From a checkpoint of a small mixture-of-experts model trained on Wikipedia: width 448.
Below are experts of layer 7 (counted from 0) of a mixture-of-experts language model. Rows are named router (the router's row for the expert), gate (a neuron's input weights, with its number), up (a neuron's input weights, with its number) and show model dimensions 192-255. Each number is 128 + 24 x the weight over its row's rms, rounded and kept within 0 to 255. Numbers have three digits each.
Before each expert's rows: a language model's description of what the expert responds to. This comes from a sample of Wikipedia text that the model never trained on.

# expert 40
Description: Mid-word syllable pieces. Inner word-piece syllables following an initial letter or fragment, in names and rare words, such as al in Stormfalcon, um in Fumero, an in Ganesh.
router:118162115171123093156075108125099155113142103133128125114173142137109095073129163118146118124161125148115150163075165082113070101146135134148098115134146133081133149141134109146124089124148135
gate0:134159106109138109171110161140116138157157114109141156111163079126126117109079160128105115099158163126165135091125133118138113118099146144123131102118127145112121145125105140115142157143149152
up0:116104102109140132156113143166139150138112128106121124088123116154133109119148081158184136132124179138124156081102157109115127148110177089124173108128159135157140140143115113141106083168086122
gate1:130160160122100097131086110132127122087147135152103079119136121118135154128124156116102142139131126139134131126131140122159142146145138134124108055110095147149137116161129120172109101126151105
up1:127178094122137167143110105115137145163135136118158119122159099153148132152127128101120158120105115124176161096107134118144118109131122132117153094123160174109117107123142099135135123134092164
gate2:118167113133133161106082163105120172104122144144124121156154146120171096108143151124109133122128113181120129144122128173141158138117143097119126137133143100120097106124098128099104154096169150
up2:133138131094174133121120131073147117127196159131116177079120133093082162163098117153121118142119126159152126110154122162125121142113115119183167127122141143114061090182165141077127127141126124
gate3:115146075114126162131075134050109118100127145147137094085140124131110127095091110130120081135134130087149128117169116142113109130133135119179110162130153097117144117136141134072132133177125106
up3:119154154143136160093095111155111133128141118135147145083125128114129179161154086123154100156173153118156115107154168100157155105154177166157144128136129148139103132145143158108118151169109126
gate4:130139073118110170120130118139163145150160117115163172149127104160155095112159110135104123154113127137165154132111139107134113101122081091131171157120147140112172113155120145119153122109128108
up4:092161091179119156135106110165093123081091113146132121089143133071134133075151107153124077118156111110129132142124139129144085153137093123103065098143112128142080160104147125149128104127121117
gate5:159109122158112139108112107127150147111170120090151122146146123099143118111130093136123114152111107138080146084098164130125156108119116125149155110112098125120139108114126112132148150164132126
up5:154136107148139149135099117080127102122112160086126121169124114107125135165118123183132138139116126127107152144098103137094142153128090136130091151119128142139132144143166120133110161149126138
gate6:131125100090111141125113137114164119134101138141138110115166111138149138157098142095139150173105120152130126145141162091147148118095126131079129094098113104118091129151132105124137081215161076
up6:124112167130104118119100176151099137164126108119144123099108092097108114136146098111118126130162166114088129151131119138112138125115121120113115136117140126131130110105094118107154113154137139
gate7:106112166106141122156108130153100106100186132139161089140162167134179064099122119072140123098169101122112094142108140104179146157126112105129153095164178118098140110113124167109098143134135145
up7:085130121142110136108113104138136145137104096138107134098112114143106176134123114169141097183102155108134149109147141140145119146086182095137180127142122147134089145130097150123132100120084118
gate8:106106143108128125129121069109126175143113119119121116175105149197131114107084162091169154117150148140141088151128133097101177148131123130131166162111117094079153125138146132145098057113072146
up8:180135101141074162142132154154135119106123127129140178101143106085143137132154142129064133130102103141113125091174107145154104130127123116133079107157131147154112126112123142127131150129163099
gate9:106101146135103136146094154151141151120114128155149157153106103122110088164110168107112126110155146163155170143116113178112137110152139099161116108178134153096152151190128109143133099123177157
up9:115151136123098116116122104112153139117148114160103137130110135105140099118139155114131125100141138159149175126099112130145080123132141104149162121152152151118173160170108099129108151134155164
gate10:114094095155150123160055120135114129147135139144120144128090147128171101131129110119156098169161129120131125139140119135106115142117137091163114140161123122105089123154133104131104080159119139
up10:145144169149136139078122155146162128129149118159138114163109103140120116123144161130077124093147136112110134129079115082124146155142113122151094102129126161079165109131200159100106120139115103
gate11:137158100151166080197084114152085147118151124131135136139151119138169138115132108139126123109188107109159143135101097118150139092039103119130106098085125119166109100135107147142142118099124105
up11:107137156078094125142134144110129164146130103126108119129118133157131138129129144130161157137124121106170125175140127092127163122111089124119136127130122133117127149094104150083137147121111109
gate12:130174069139105148130138132153152118121159089118124134145127089140140091141156110131130167126184131156141118118116150117131123135134096117145155146134141175116131137138059137115140142134114106
up12:145106119145142149070153130133105088152127140112123112114168111161145132117149175132111101124123087115102136130134115144131117165131142126114160130099081094122108145121127116123116163127149138
gate13:103152124130083111136166140108159156102146178180148100132125133177168110096136135156117127137130116148114152160098178162158132127118151123103122133170169142115162144134115120135107100119167140
up13:144121117163138123171146093171159165138130126140105106127092145142109103141143148105109109099126076142178138104114128107111150109143151125112121115190099100133122114112095099146122074118118197
gate14:128114145108120108122100147139173147087132133167121124110148181108174122096153154135146122098119139110128141149120126095118136087110157113120121149117152148165094128087079151121193142155161151
up14:136109154138140087155139136104162104132101132100123109123143144114156126097122113106165115125118168113132122125138152125089135116083139123079104135082172146171098131142100141117144123124155113
gate15:140151131133152159142095055154090156166163145157129157151156142159147156126116136149149149116124098091125076121120149116153115118067105133122123125088142100146114105180137150088108073172135116
up15:122170113133108097126137111105162113117112149117092152091118064135185118119105149164150171100170124186117154157143143156132129133134122069169108127085144112118159119125149135118076134110111104
gate16:105143129126140089125139147110063122106186123137132094184159129112140138119153185136094143163130133099145080120096140103118107142110131116113135119117118157113107160117128119118162081166144114
up16:110104143077149121117122105139163133138147103139114074149154127168132125157139122113123126150104095152170096120136139108145103116166139157122125132092151177077125158076139186103162118141091149
gate17:152149184171132078108135108152153113154152100125130170108165147079149098141094092114144139133171108123141137148147159114143126090109123136145155126130104134123137113131121109127159141205143077
up17:128102105095120147172156098097128146148106108135093127117085107122120156142099116135115108119080132155121148110166144093114120135125149150137115116111112140131094128126105132137139128151127124
gate18:090143128138158151166119111138138140163140142162133130148206091116133131148154100183141087141140152151084147146113150118063149103135148108145112150153178120143139113147138157107107119124100136
up18:175135081067106148086096120119147144088148152086093130120139150130156133043123141093114163155131102107125113152162095162156145159136149126123125103125068134134124149097119132129113106106153130
gate19:153148130123126129146141087122135157113180134128119114108129167109131126121125123162136132105164150177163122152107136135155118151132142072141182125144099100114168116129113118130113165147121186
up19:155125110133107131115143155111117093139139135160124146124106134108131168117135098113101140103127153131097153144123110090126161112116103140096124092115145139127148098130166168156158130093168137
gate20:117119111104160113102122125124127151114122133130165125101115124156091053153187130144134142085118129149091120143134135169109101084116130126115083103134115132137106189152102130183149161100133130
up20:123144155133156084131126095159099114157145151129111145129103155119113160176121140122171167129117124147123129164125092132130112126127098147131170086174136130123147123151151101104075118094148131
gate21:133144118192120101160086087119142103111114130119108087186118124111151113110118172160130161131147156129106144176170085142125138122151124147114102125154160092116108160124104118167070137136118148
up21:083116148100112161153116144145142125128133109119131149129075151107122179124145071122108126109127124123182092117120135106100118125160096085139098145119092125111173109145165170140173159137139102
gate22:155157127102119128155105114102185138108183066135104113147106141107079155109145118161129106187133121121106136139101151163139115138111135128113135103152124131105076126116161117089093108157139144
up22:117088093126120128137126123108111108132105158120138129082141124121181114136108101120142110108124117130142181131148088158182146141104139129120082141129116143136134139115107134152151185122121088
gate23:187136098123125083138129123092114132088103119116142085107161147127138114146133128103151143118172094132116163128114155118097127124120109142163102150140103134133143133166076117140109114152155120
up23:127115108158137087121114099145130135151129126119115121183100159170174126115091100109139101118150107143152157156101086165117092145118165155096161131127129116145122069127135113100128131123137116
gate24:148165144107162112097137146128120108090129130132143175153120102112120142099139158130138144123134165143140115152124131128126086123137116099142164149148129121093153156097049124147116127140087110
up24:105113147110144110123142128106143166110132155136131137118099128107107136102126170125137127121163128131158160152178156136086070129117128090110154136127113133042150126119081125111111148119077132
gate25:150177096142142154132108095156112159123142093123118111092127075198107175145133168145125135107151141153133136154162139100125163104098124142135115103182110125091071141128122101118122138154149137
up25:095107131125108120120138091161161137148133159126166144140135174077111091154132085114114111160056102065121127109098179169157087113109099114141114151106148127121177155146176121150130083137108148
gate26:121090156140086130105129124155093163132113152105121150112115143129140119107137126165124141143123109099175107166105084161142151110117154143177149122129150093154160133138169132159157120165144106
up26:154106122130083132145107134112089167105107109171099140131092158147146125139120156141129162142119153126150129172153123153194144147119177127113138131153128147095153157135122131123122107126120113
gate27:114147085133126144120103114137119142131129115172153097104155119108110100116096081154115160141145102127144144132117140128141136126061061147129132132130152117097105124089085126130109087154105100
up27:138107151133106117160131124120106127119142158137131111135105139128127154129154130104123119101094159135128121142124126119124097126128149131094136130118115108142150124127113142121130161121124124
gate28:134160106131122146115124120133113146100115101130158123100105124136083132137119176116108098121112135157175108156085144068066130107101145155149123147123124150129108139108122159080100119120109142
up28:132128138163134122146131127118131104103102177101095107090097152113155117109145141080138104095147109105129111152106127114116126090143111142172125133130136126134097180147120089158111157093115105
gate29:106158128116128118153130130117138113092120141129145121105157110161165133157142111125170104125078137126081131126108100119130126150169139134143152118131127120110144115151110081134074121149136135
up29:107127127112111129134102144130126164123117137133122142124147122137162084124121158112176103147119105117151146125121111124139135140141160113168123083139140109134141128128129117145091104167158166
gate30:157148099127120076103092125161110127124136147158098131119128072087138076099200131065133144148140169139136151189103131127110123131158123136123179113115120102118144142124133135143088130145155103
up30:155086164139111150126158133108153139141133125118137144148142152155142170144113129177125103131139112141124104088162122121144113111094101106126123130115134179145122130136105169100137152125121126
gate31:147117096107119113153106169194102141140128109149089140148188141127158135114143116109100093100192162127114104138149108131142161099138079170162110137092117141163147145148150106152144120127162137
up31:123135176129137115108114158121130165114140180121143124139090121131138129135103167091129137109148144131143135158065131125115144144136138133098158094157151098107103171106113184072155150103167119
gate32:150146166154132092117101109123127133138140150143178137169143105160095090116143132131131118109156143159136117194153137102084109106138124145189113118110104193076092131152140135114123123102151134
up32:171123140167155111100108098118132142140127148127156133141116155127116118096153099118114114141141117182148147160196114105103103135142139141180121138099104135089126110175139131131128095121137123

# expert 38
Description: Names and punctuation in lists. Place-name heads like Park, Stadium, Creek, County, title = marks, and dashes or pipes in lists and tables.
router:178137084117155143167099109109147167144084156099149107115140147119141110122126091099120117112117105132118104105159077131111150089107156101173141100137121106123142107173087108115172156108152160
gate0:100110063136105124137141131137118139084149142118110164185173173103132150122140112121123114200134128141148112136121156107145153115114125143123127129127112132085135164102103112100110113138106107
up0:095123101139091120105143151111146127092149083123131122185130130098120069172118097167113133161105137116120112130111140148121157114144138075147187121085116122085109147119108122110083128133099143
gate1:110136100112114123103125163113133124117155132149129114118148106122116150162158114135113147125138096128114125124134112108121106193128086122161093157084135108112112148144102114179105132136147141
up1:089152146106127097120140131148096145137148158170164141134124125105120133174127128080115113159113160082118096117114176135165118102128161113159109108143093120132131144115102104147131120080139129
gate2:149115186100088136167101144142158128137088140080139112177137103089097176153130143092212128125153106165108132160142144126140136130107111113120160099125117151151096159170066131164113162136171135
up2:056132142124102142117143146138121133136154108148137121119193186104144162069126183121111156156099123129117160147114141094131114101172115094139141113146126085166107123126062154163145119135139117
gate3:128100118144164142143153156089144131107150132109136110148162140163120126126159150112156144131157109238098107128119137130129117073167146162141131157182103109128112153098111085149090143122109150
up3:117194136127109108115101101148144159142094119085102116130119075073147136107114154156166100150135100090104136132150124149147135144115117117152166130110155143151153082169124146146157148120127103
gate4:147115143119079067106151151111118144107114129130106111120139147135112161143151137160137093119152062167118184169157109107146139176094110135152149097103120095116078119154129123168113107123155123
up4:123108142084126149143135083154154146135082115131165119162165145118157155115162101112098118133100143096129120098091126108130144101136139158159145139166152093140133154154122114106126095094116118
gate5:143144142163118118090098118128133144143105134140101099159112168182098183174115082126125161116112121147092091148128103111138125116115115102102134157116140148129123144134131144105075142153146193
up5:144123117178111135118125128145147112178107091149133093146117149137087154157136103088146148122161123150134135157112105115131102106150123113110141147106197117138091124110114131125120126128130150
gate6:130151101136127124146114126124134126180135112140115119131155140139139124109133139124116170111152119140122103093121119142122107084109097092119106135169078113132145075107100160126136123128103151
up6:152099143116100122136153091090121134109112081150148138147118128140089111154088107127133105136106150102112082124132110124134129180142157165104178125114169147148136153133147121107132123146120079
gate7:112110138070102117131118084124146147142119101136160130105169157119107107139133105124117152125148134132088098098138134106174108119126114103129165108103129108140129133118084119103096107125136159
up7:090159147134116096136121127112128163160148124124102156138121122137115125131147135113158098081105115119116126136123119128124116170129106162119141085194173129141128100137128124141144143148145148
gate8:112109130142142108136099155107135143132126108069129114083124133145132169135090125153090149101145153110084125172143118081176143119120151144079139118107141120106134121140109131139110113116145107
up8:174177140161109181115126136195129137141159120164153115090100131127126126117146103115110160122127127125134138145144126140127077179158136131164143098161092127108143125116125118083155107124088141
gate9:157133122099133113099159149101148145109106100078160155132112130099114130149109167101127134145113131125091118122142177121120195129102164156187193140103114140073116112138125097128151143158139106
up9:108148138099128153140100119128121142116149153122104108148112112110120145094137123117091086130138140141098125105148140107115135094124102112109137112101098129139115156115112145161098099128133101
gate10:110111124163124143127131127133117123124141155155132161155109108116149143158125107128132116123113125146136129120139111119139155110106113056098142108108104130181082155106130109096149118165121130
up10:148113149139129119132164133113132133125128185146119114096151147105176132096127065128108146146122097141147120119117120125097142119142134129115123125091097100118148136113095118127153167082098116
gate11:115115109138108126130157141124145141125150122111125123090129149102133158131141121182140168143183113104161125119103130096150168065083083091130137144123143127145122121147109141142118151095117099
up11:131137158142147161141137171102153149110086126118128115158082174119136116141131121151121104174093150094121143152098110124124095127163144172120171170100132103142170133105130142113101114142149102
gate12:097162089188121068127111107161165127109114123109145120113130115138164087113178084113109128118159132152127130161111098135089128106090122133098087127089134111102141114153086121112122168179137110
up12:122129117149117105108112122151134083129102139128151115107129088136142098133161103112124102094124108127111119166128112152117169079127107130131106116085112105140148123152076113139116191149098095
gate13:109130182119148132076148103128147183090111102132162112091113143182128120115122094101124086123130081110075108136106130077108134075136118137094083120116114136129151137154135158115148195158099137
up13:090131136090091088138082116120140143108099081105092114128093118134120104103160118109120099113086147126091093113071144126161106094111113156121124103126134144089136063105132143114125152134152141
gate14:114109119164142095195103083111158139145142148127097147095134137084112144110113116128143151134151136131139133122136109152132121129108118128167121121116139158104131151126139138128068125132126126
up14:118128096163084153146111100138185158125118151131134172143103080124191146135101100155089113107091142097134146129136090121114102125129101144133148118093094136122115145104127119110139093161131127
gate15:131112092125140124106133143161152127076117125086162158113177108127207125099160115140084096109142123123128122163096149126078107101145106137153126131094126110166150111175156144136135158098093172
up15:120088124090104124090121132104156138182106105137172110143099128108093158096092174100104134132137126098128091116141114109139135165133142158105129134125061134155165150098113048128126108134143126
gate16:172141128117137107127079120127147132132152140113078171149127134118150099152179121142124118138098117163132093122144100093118113136088088120122187145096094138109122111139116145106138121128139179
up16:135140130117122131109141124131126071115164130152152153103093113096155100130140162129170137113126117111070143159139121182155122164066126104110134160156126155147127130090132122089115104168095096
gate17:139155098137095154128132142099154091141116139135136094115113107142140137113144141111083085176143141114147094169097153128088130111080140079116127165099093135109145147145168145102149162122083153
up17:153135106135127129128137166138137142137144111121166108149120105151137126171123141086091118116123155123132131138120132131124186161080176123119163137069093122116122156139169143126183122103111160
gate18:131097137087148140128134060132136164164138114145109111125140135118144063112103106157135131115149124107129118136136131146110150152131147151151102099095149142149136100108077114153085139162126114
up18:126096123153104122141119115126117179137157070147119143125166113108161193140128104107171145143166145151159113164153125134096059150125173150127152140161159123126112143122120130164099147128146137
gate19:097142160128156110140124170111139110079144125124149182141136111119167127080155108151118128082140112152099191157147137114113122109157118086088181123126121146114099154121103150159109134100148120
up19:132105125144127135121136136109087152144123136121122119117121136123104142125118150132094108112163124158157150113092085160142123141156107192139097079097123106162113148137156129108145100142148138
gate20:120127108116144121128128101093170098117149133151087130115103147158122106158156126128144136104128133114128108127138073131131141144143099134135145152129109143104168134165100131139112111105145130
up20:088121130136096136114120134143074116161118115133141149106164130114111141098147147098106166125146152144137106095146153143134124166135115150160120109123146114162089130099150119132125172145129121
gate21:138128124095134122083121137116120155083139149102121154163133114094145118151139104114105103151097134096140130137161131152136155151122136136135089112176065146161137129139069067109114131163148081
up21:125126145121151118146134118133132117153108160092178146085129147130118123072142174133180138110133131158145103108107135137116140131121115142111147129120102134105140136142160110147145143079136103
gate22:102146154101126102118088127182120127109167098100119119125143151175094096126110078139183115103128116155079165157088152069102142085150101114125118147129144125126139133152110127145124133133104096
up22:117132141124119118125131105176150125127156102198131148113157171156064126099095111116159128102114116112105139113084104096120103107108118137154187143138169123121139080134093106153138089107141149
gate23:160150118120120109140167110091134169169107135128123061138103163150144124108168109069140135104092118121136129128145143143118093136124107109126177105144112162081128163108097084106130163099099122
up23:175139128152145126121138133112123168107122115084114083119116165137178110095155168141122140122070125106113120148174088158151109110149097105129156153143068158130137104127125135119142157125113124
gate24:108125110079119109105053133119135162132103122122092108130172137133082092173146145161134122159114084116136120150170124130139132174088116136164061112135142139086103083140123130135088143120157133
up24:076136109121179113083158124146144125130115122144131101164106154096132149107120102106146135057150109136127086109120137130126153126115155154072128130124136152138100155145119134165161111129124149
gate25:148095142129156132114117150128164147131120125120136148138131139137107172164138119132117086182140094130140106126104150102148158090129115141120164157093109107107144155100076085158116151109091169
up25:119148097119099127084153149113139146127155138174119101144103121161108131146131130146147160089128109159108156139177133126145103160112122117149089134153110148149116125116151152119126151150110115
gate26:140120122103134096160116120138163140142123182093115107141172127121111113149182142136136184111101127121101122124167139104118087091159114122133103128147108109074066103099121149179086134107154094
up26:131103154113173087146123112131118120169119114086121110116134147154144119178178131141139157099133124113099142136115132087113078134122125144109106132149144114105134116151150100179089083098131112
gate27:140103153113102124160115148163137127114092152121113078134131139122143197091178105133171134100092155159114114157117157099108152180093151141103116101130133164150173165146123129093135114142162114
up27:124129166158139118132103155166129119105096123104113158159188126096125111135153127110134100139143142150110134140134147112121081153098125093076139108168136098137124069184094130105131169091107108
gate28:127139091104136145109099083095138177150098149127179084135133127111141105103123114109127109153135119148157108148118126089152116127137149111173121130128113115139140134152079074118152118145133118
up28:141140178134110125161174143165144112080127128144097134106112117125124193173167129131141153108115145114107111132135143141093128135112101118131143125124151121121117156128203146142113170148089107
gate29:152096129147156174158108128070147161125148110107134167113157120157146088095132143098112121134155151087118091131116140127107131094084137104127153143151102150113152165120135146122131115171100121
up29:172109172135198133109105116096130132144149118091131124102137135138111125112090164116098127127156145122130097132128121145113118098117111082109133138177123156138113122140146160121139123172081108
gate30:121160122150157094180124105158119164146147160096175138112108141119179138127100088121109118163139108160135121166124107102108171121166142149115113166129134108102137153156143105116144059164103156
up30:134130150122126120056166165165143112120155107102098112132153164153091113142142155113147129111129137122121152117124108143144096171086138129131110110105143111117120123124147131108172181120133105
gate31:121172128115163137123085114159164177132135101123083107104177155127102142115148121109155123169163115142134086168156152091118112109120118115091132126167098139107158165164130150117121141079128087
up31:150089134162139146149067109114150183126107106160121138128120113153120095133130128105108086131161138133076133138165105134113145077160120133150125133160117121137097154155122146142109091108069116
gate32:167154143140136130165126149137152095130177151128122087123139120112160149135102105195102158084144167124133111171149126180100153121129110127166162106055107128112129120095104147124097155169119122
up32:143086166147141132116130137146088129124135190125146114150088121117171130126123177211186099142118124125129116134060113152091141168121089124144149127116145174106090145145095125143108157189104176

# expert 13
Description: Foreign name fragments, odd codes. Mid-word pieces of foreign names in tables and lists, digits in numbers and subscripts, and units, e.g. T'ch'ani, T'v'rtko, p'g'/mL.
router:119144156126131136141148124166121152098157138155106144101155156101086123129147123116170084146139129124111152102089140084133082095099104165117079087105141117154093141152141094114146112123151105
gate0:130081152099140111072065168133120139121137119142140120131121161150134144148145142113198104154160106121143113119105111113146134127117097153115129094151136164152149137129118133146136162126147095
up0:114112133052141112085099120150091131135137160132132129103115134127147145167129157133125104190168096112145138133155104149149118137122094158107165111143138172104116178104132127112120151105126109
gate1:142134135107135132086107101157102146160128113132129082108155131091172160137151118159108125113151150115094105141135134133132135118133134137105134154070125090162122140114103151102078126124118119
up1:125144134101147138083145093129076127155107159148113088116151141103169154126138135171104163125116154136073106124140088125110121135158155139111143132112116085168130159131134161130090141161121132
gate2:151122116081115131119125151122100135094111154124142121129152121139123117186113125098144164142143128152133140117110176085143145124090129137092101145106106132132169133143127103104128179120136145
up2:132102120096127125150130082135102172081135167128150118126149111124110117155149127128133103112164123139156146126085144133138117150094145089102092124063156151125159114158122128149160157125155156
gate3:139116160133091072145140119168133149140145143173174140100132090112095127176105134130128137129115163166152169129153131101131129098173111123127114059121119128087116135103105141144165100128133108
up3:129078188112145116184129075094139132151105113117154127114125124133152113155107084130144148171125133105183111111105126121111140130156152115150167131129128124160130136132136146101144079138200137
gate4:103083126131148100126161118108124108123124124111117143124113092131105113119150144103105090133109102102120111104091117137095129147130131095145134163105116103071106139154169148157143083145121116
up4:136143137109149150140134113140107110129127070130157125139127133108141127129134162124143151151141142119175103146168137104172114147150108144094141108175135121182138144105113126130103122092114109
gate5:173120150114141068110108153165103108104086123127102135128096124105123086154073147164126105148144139142130125124135161124123127140084137128164121145095151121119113176134088123111096116162140149
up5:136139113121134137117144168142177109121138088105118124120072098095120119150111106151088151185130148122146148101150106104139109107129103112123162138105182097097091143131097123094125170108172135
gate6:141139163122140145134175140120128162100138118128152091108121141105116102111122107134103102124156100135128132099162083090114133159087093177133134138122097108154137105150135096087158136190103126
up6:122151131113142143141080121128170164113152107108140196094116150122152146097124118100139100141132107156147113130144073155157106149159132126148112082148134145136153110117123100137134137171125136
gate7:141133116123155110117111145103103177092080142084122138102132174114115197177163111152132121167110126115114121165137129119128112097117131124141149121100076122088111130154116118106135129107098136
up7:155112110082118100165114125084070099093103121143143143082181110102109146169136123133149101173102115125115101107180173123163152079121090107113149107117074110109109120166094146088107130101085134
gate8:157139121148126127142116077145129147111124098150116121157173118078123150123106131113112098124097136163129113159123146142121129117139109156117108143105117108144122141161050148139142109141170118
up8:166124147143171137106133132142131122073125084152113185135129139112139143114113103132132121110141107115115087116139110109125159101103115148101112090126114154112127121120103155110133092140148091
gate9:153151160100149143136131118112115176168089134110149164070140127125162149108098126161156140120114120139144187120149171121132172124106162150128138116122110135157099118179126107150099103107097145
up9:113114112112109113110137138096118131113123133142124117135139114110096138145142111110068103103116147124123120117092154095120162111146090121136147145123113123143098119130111154105135153109124130
gate10:127143109118143091141095133134109104137136137105131098111162118173130162114147149142161136147156135146147135126121177106129079145127156082118098097112094156129111104109170136150136152111171145
up10:133090155090115101104170138158108134153141136173119180121128151106130114142143127111112130075146123123114097163128090136122154118139069124124143162135109130129116160151105118114085145120096145
gate11:128177128093108136147109090133129152162119190179136154183111131088112115120133100090150101124109106146152094116130119129103082112106147083149099138102138138101143137134106142104127118128097122
up11:128142122095150106166107108143146151144110153130145124141126163126134142110126119152122073134119096125113120114098126100118097118133173117155130173125149158094163161139123157106162130148124127
gate12:124130061152106074119158106136151119134170087118143096093160118089115097141142152138155126150146097115132128146123102116144119139146132119152093085118120105118145140158109114122085162120141160
up12:093140087118152144075104125120153153165146102147077137125125147087153136137168127105122101178121092120102129111127115072138135151103108136109106103154125103071109120144143103118125165098114125
gate13:130159150125113109174115176115141129143156089141143110122123139127127133166143102130172112141157126133160106174129142155101128129113080117109102132175131148159111116083135138127135153118140129
up13:118136148133115136132150134123151144158159098159136116133149146150128082162143144092124131171149146124122096179143125147131126138110064129162101136114115110134093118056143117138129127126146103
gate14:165144150114123136103081112151125155073106126114132090119144104115096122168132111140132123076151134127129163144102162094133156103124120117148150107121197099137135110159111133130109153134076131
up14:122147125141139138134074147140108160101120116104130133115178111124116133138147132078139153154158126117126151140154150098181149095131137127154137126121177149146117100131103117106128154127133120
gate15:162126153127163151115133161171130175117108116145145155161133135138121144173152149105168112089127166141150083091128137066144121115108113141144139165140134133150159112125152130130119120130105171
up15:166155160126118095097133135116129141154113166118076139134132114138149138165126121112185122111118156145090138104113142157139135151118100123122132167123169065156116102131123135114163157156104165
gate16:133110100179100128127129130125123092127170118111134100088144114082097108142145094172158135132177112143142106148105124107106115126123110115142129109108131129136110122124097133160108109184127112
up16:158140131134137110152119133136145110110130092149139104141137167152151117103121136126102137169106165104140138082138164141131107121145140113129091102144105123162156129139128152138109167045116084
gate17:139137106129115107170113106153178156131162108121109121185161111130102131139138148089109109099115128165120111137102174121109149103092121115125096110147121104131139149109119124143100116182109099
up17:143134168140143124152142137125098141087147131145170136098081135138157112172116110127140199188146148108139146148104092126168105116124127121120119182134137142147144117156101151125147162113118121
gate18:134131170135079151132120114121103155097173115079139116170162142105118124165091129125156115143126154140137110132143128125120146111136113134136160104108089128151115158147115129097087121117107152
up18:140129154126096115141135104149148135084146114161098113163128109150141096081098148145114068110139101133143155103115130100148108129095163158113192149126121098114117152120113135153123141123089147
gate19:119132113122102111163126135131159127146137114104135140068132087104159171133117120138159163131141162140124143157158116062183169138136127140128128097141117134141110091147157136120136088126157156
up19:095142144127118110154128144139097125148115111139140116122158115177127081115150126108170155146099150117127129146090199115144112082107119118075130106086147131117119143117136154115118124158092155
gate20:099118163149123113113102197182144133140146136142154150152120108129137141144180096134116153141131137153133142152128088148116119090102122147098153102149140130165124137111102110140169103088148131
up20:155124133151115179136144085057091118140137143147129134099126097147119123092084147113149119120155101149114101110142180122099132148134119094117091149122132125125109116131151132116078128118126142
gate21:130063133079112111105148115136126136123150135133129141134130121135158112112168128143126128098147136148127125117131127163153096136123115097120137175170140083123148144119126079081105119145121139
up21:141142151160090130141112123148129155106143156140141147135069119075119159169097094128175135105121106130141169173135140078093153110153128133134094114119152164150163135116145199143157158134178154
gate22:127096135124166160148126122139126141130108073140095131109140158118140084097117162099113102109116117130171118125126172097134151127122123106156135110114143139077102138140111116117129121199128167
up22:109144113121169167116099135111149145139119091137118126123163138116102093116139118096137137137097126105139097151114131131090134121083082105174120111120159102093094122149112109125127109175132174
gate23:104135147154111159124080116147117120109125124113146180160121079160141087120146127119126095146168141126118097130095135156128149149093098148158130108148163134101140135104121139118114097130161149
up23:127103158116088163133144160076115159109087136120123150178133111196123105126162143114135161086159169131145126127163125131125115066132150116136155130135166100160089127109118154127136073145136128
gate24:128138127159170120139181114104148119097123150107105160103144097160120098136157135130148149108125068134147139122125106157143162081125144101142114103113160100166111115154092156195119139125112143
up24:154056156112088146067075127160113142146207140138123152132098153149131142170109137174100101170142148127163095098137144138146115169100102106135164153157112180113093104156140125109088113094141136
gate25:112116156127099164095087136129137124149138170132133165125153149115107157115150178116130138123135138108077111141161144115145077120114140149153137116131116179130103087176117138161145156149121086
up25:172090164102098144150148145106132125121084113178103165104122118118133119102067083144125124151115135119151127123122150128115090130123128118148156133125135167142158135165146155156136153122098123
gate26:118124154114180130161080153117183156111115146130094135101122172128094171137100113122132157127106061157149163138147143133121135106178130122139102101144129079104128149121127133137120135142155110
up26:163138178072142114153104109131154143066136111136138139104122125101140134127111150106131114144126097127122164127091140134120143131120149127146117106111142105134108156114173113128102091122192134
gate27:148143150132081137139100152103139194097132122094132096128150123099125123119134090150131134142093142117145099148128094100154135126057120113139134168113149096065124115118129075135105164107160125
up27:096118110134117106137085103145142137114109136128127142124111127120131140140148182105152130108116120184111141159127129094141131098179178108127134112136083135087116074102103105111146106134136117
gate28:130159071176112111131108134163080131142146128155176135158156105112140173124105101114108079095121132088111163131137091129090104133115105084123143158151108107145076097117121158121167148091124118
up28:134122146148132134129178150148082133125142099135120153136131130146117112132160111125072122152102142111143110147124163095144140150144115106121154161127142111139115150141156135128146176118102152
gate29:118193122148107118152137108120107103117161147097141160131111116114109137132141139130104126158144162146143151123130129127133140098099145104110101140150119090132140107132134041127147115180148136
up29:134103146105133155087127106162065126082122143126090097121127131119133149130144114115173146145139090117111130133145116105109176157141134117140178112147114138106151123130128137117154101109098100
gate30:147142150141134104149107144104132154123151159109149127125163129101137118105119112138130064136120137106154104140183102113109143094103092127119141146109117154141140120134158084126139157083114139
up30:144109147094121203139164132126176161137149084152121145138114133164132083134155147145128118105123110140131114146102146117118122164134149109105168144104116121103136122110121142102125116146171136
gate31:107139113152109127130138095131126109127128131155108157126130125125097131153169121146137145143120087164112094140149190125145105119109132167140121073152140128137118138148104151108125123139112100
up31:125105138103175112121134129142120120154112129093122077117099095147133139085071153117101110087163147108133135114138121136122149160140099090094144141145120122151145128134118147175142137142133144
gate32:101156132075161065118159127153118117172141139149113117134147139145111101116112145135133128125104131112102117129152148138152169147120120110164125129087164127149134108103149138106127160145100140
up32:080141133107124136107160129117118093164094103197120135115139134141139104146122166092134166161122138081129123136159133066147152138153103124141128087120127105137089155112148128095102152161170103